config.toml
d_shared_expert = 0
hidden_act = "swiglu"
moe_layers = [2, 3, 4, 5, 6, 7, 8, 9, 10, 11, 12, 13, 14]
router_score = "softmax"
balance_bias = false
router_z_loss = 0.001
init_std_router = 0.0197
lr_router = 0.000387
norm = "rmsnorm"
norm_eps = 1e-06
optimizer = "muon_variant"
learning_rate = 0.0163
batch_tokens = [65536, 131072, 196608]
max_steps = 3799
dataset = "wikipedia_en"
Below are experts of layer 2 (counted from 0) of a mixture-of-experts language model. Rows are named router (the router's row for the expert), gate (a neuron's input weights, with its number), up (a neuron's input weights, with its number) and show model dimensions 0-191. Each number is 500 + 25 x the weight over its row's rms, rounded and kept within 0 to 999. Numbers have three digits each.
Before each expert's rows: a language model's description of what the expert responds to. This comes from a sample of Wikipedia text that the model never trained on.

# expert 40
What it handles: Determiners and numbers. Articles, pronouns and number words opening noun phrases, plus heading words such as Notable, such as the, three, their.
router:539501519457530476515462557480517493476483489509509479518490474492481534482467485472475530533533476520539528475472480478532473462533474488530518478483521513523471476486467520531490530483528468531530479480539525522519486484467474500460460506471485462516520475492475472478482527480481485527482531480524520527485472489467532520532524480518479470473530506479481480468475477468520527523511482453488532472474520482532528479520477478510471468478473465471484488522479524522523527508529508489479480477513484487480513510479472473492464479486468515520446510475533529549480469515527533524
gate1:471489549515530476530489498494514484452513458529525497494467487523499507499496498466484493537492471506548543507474444438533469505502486524525504506494455506511484476480482495519499485492520476488503488502513525449496479475499480454510494550510487523560521529510456487517482527523479520497484506478528497492495469479467511474496503486476515544535489525493521503471522485426508499544474486516498491470474499497522504455515442466522509510535492485454465472483463525537485521495522490471499474461528471528461509478474493492477477483463488528509454518496501518470469506493496485555
up1:472471518559491527471514492490489519517459480487516483487501494515522490482474504476505517487573511483497490534564517507503512505480531515526487566489554493438461496529557521490480510492506520524507521494491497544491529546509495508556484469482505473532449475486513499498549462461472480507507488495499446488492516507575467511486446479473488497489469476506516490505516507496468485500508468514548516501483495507502512501539514523492515495518509488488471498520519516502507507487538522513505500507462510531509476497478497480511526495421483453477478483498482535478499484505454521506
gate2:481498502507530441513444488499482479438499506520537518481523489500480530483495447472503467518540495511493505513524487504522533549480477495500526521476465532467545513488518519502494521516522509479513510499499465500485476493517462525458479509489497504494511532465512432476525543488456432518469496521526486485512518500504480500473503495496483456481516491491488461538461490474535425536506522474499483520504516483511547497509475522503497492499501495484508524525485502470462528503480486507530528434503475474518514473541496451475509492483483473487469513506490506521441459532494491502
up2:518501509477491544502524509479539489549495491503460467514485499540512491494479519522483520487464480489475475482506494488470460432520539493508475487544527507554444485530453493506473493485475478538521471492498533505510511528506473496536496512517489495494494466541446501480478467484492535454503503493495516524482479489462522469522560501493482523520507512486511534489489496462515577492517459514487543488493475498493486517488521495486492503500491502525501480508471527544510465531520493488450469564512494538498503551457476539518488493505542511512493501492514458493531532462506502482

# expert 15
What it handles: Table separators and units. Pipe separators, dashes and zeros in sports and election tables, plus unit or symbol tokens like km, mi, ft, $, vs.
router:508495527480516479522477549464502486474482468528503474503472476484473533468492477460468524533527482532530521484459486484531491484533460475527508482479530524518485481479474517521490517472537466517515466491529525516516480481473480471484474513472485465515523459467472483489474523496484486521492503472525531515476478482472511520548526473529471477480527498479488461482480472478536523521518476469479517477482518479537529475537480484520467483492469479444491477524476532538507517512537510480478482482523481484465516525481467452518451479478461526528458515470538527535481493502512526524
gate8:519543492498492510484491496483492511482475503526512481508516492459464507462521540479478512511540474556496484508505452520526506478494485435537491491475561536503477487495459498563514492509506507532501477494518538525474466484512479481481495497470506486507517491512518469521505489439493439518460521533480502499497433512476478542494494488533535473522543480503496493488500481446467496519491512525498510492521494536513508469511525502495498481456500482476457499513484518507478524519512456499496468535531493529489558516483496456537567498537502497504514494481532500465476497484461523528
up8:467470492513509474516506472541535515500520480499515490481496521517492518506458466536508505481490486511494496492536488484479498483502513514510526507498464469512534501511522508501479447475486505544538488513517493488502505478518502521523511514531494491497507495492482511491502501475493465470497488480546499514542524471514508487493527547480439489509518523500459511502513501542529521432533482456502504530504503491517536542490484508502532495514526471508509468539506487546516487485476511498457511464511509465454474476504474507454403490451477562502507515464444500546523474542481455468
gate9:499477519499528526484523505492500482527464516508487473499487481513507508521445507490524507506515494550544503542431516494561475501481485535545486501510501481492459437492492485520488504488538471505481522501509521531477530507534514509496517471499518454492496482474470521514493454509523502503486520487477497487493505485468533541476561491500467531477497526484528483455471511511540484504505522526472474498524484464517508468558452475513506492493474480453506511532509482536487518465552495500516549503457484481491465494516493455519524509509460519524470549513476511539494484485478549499
up9:487502495477504480500517492492508516481483533510478496536496514485512491521497447523483527538514449489480498482574475537478524494555495470456563519496504495507535512538490508493514509495504498508511498468513470454556449518468473499486482511480484533544496487508492505468513552530478506528527503511538514499534496518528493480545464496509536472479517464522488508515472495502464515521478510529488524511476497484523487523447535468516493537503494534502467495457463523500507483506518553506484465463517546482529527512491525522492469506540484510480521508472547483465474508564507497500

# expert 7
What it handles: Capitalized name starts. First pieces of capitalized words and proper names after "the" or "a", such as New, South, American, Republican, plus she/her.
router:522497529467530483524480550462518482469468492505514467519480477485471525479464471471467522521520471523523519482487483481516479462521474466531513472473537525511464476476476533515486523467527474535516483483535520518526484479473485491477482525467483480530521470476489468469472523472481477535466519474524524518462474481476532518529523474535487473480527516479479472475477471475536521517504480458485528464469523486537528476530481465535492479492482470468485476530479529520521524526528525485478475468532483467492524517466482477524466482481491524521480524482523532526479477518522526525
gate2:550501537500485473499502474502484465480467507489529523521493509486501525493462480495499545523483465509523508519489550481478483512536507487516484508461519480506520472463492459519494467538492505492460488518517468510483503451500490475505511524493486499500529487520519511513491538543504459514512503503498502475506517494498492530485560516516533448520477480504504494504409508522525483447492470483484548504486511497529533490506485494521561488453545465437497530503494495525450544511574537484504472515505467518501483476508512481485475512480463501533492490505502464487448502529515508512
up2:487500498481464552539484491494525473514516482479459514491499484511565467505492480467532507521499497524483530518506488441479512518469497514491546537515509467477472511483516533540477503487503509492543446496472515523498492494499537484469475527472492497472491532482501490516497498529520489566505494521506493455506501516521537489443490520472480519516474489521515540487576519504532489493479447503469510450469477490480556494479489521462485548485485496460487436485494481518533538513487492512522556480512518487495489481493507507507503500499515512500537492527484553508493504475518544509
gate3:520512496479529502469515534486501466431492502473483457491477508519431464484494501459492538496449505492486510466461467478522484441474524458538539489476519490505500494489487491511546495512538523516458488451523512514482515514489467460494512514481514478481478477493495498482501490502514473483497530495515504501497501480474486434510481475501532515487490507469515508463517537493525446451527502501512522479452510475534526530501532509485500488529510487481494510548476502444512520505503521502506519467518457520503504513533531457501489499438499541474477523534524540534505492517508480532
up3:518517510519515527505521506546537505498508486453503528518525465514550505519514511465505529534505495488488529514500527494440505504498451494554431494488521496512505537489518520443452483468467509518490482468454496512508489490487473506547492509482501508518492478500538507521491493495474523533513490523530482499481501523471526478484473507499579500498538489509486516492526488487469476485521500455473469480530516517518453493491528510506449488462495482504475504496511526520450489503501489489474445515533447508485488513460446480502457491519493510535485531476536474469514532473537522491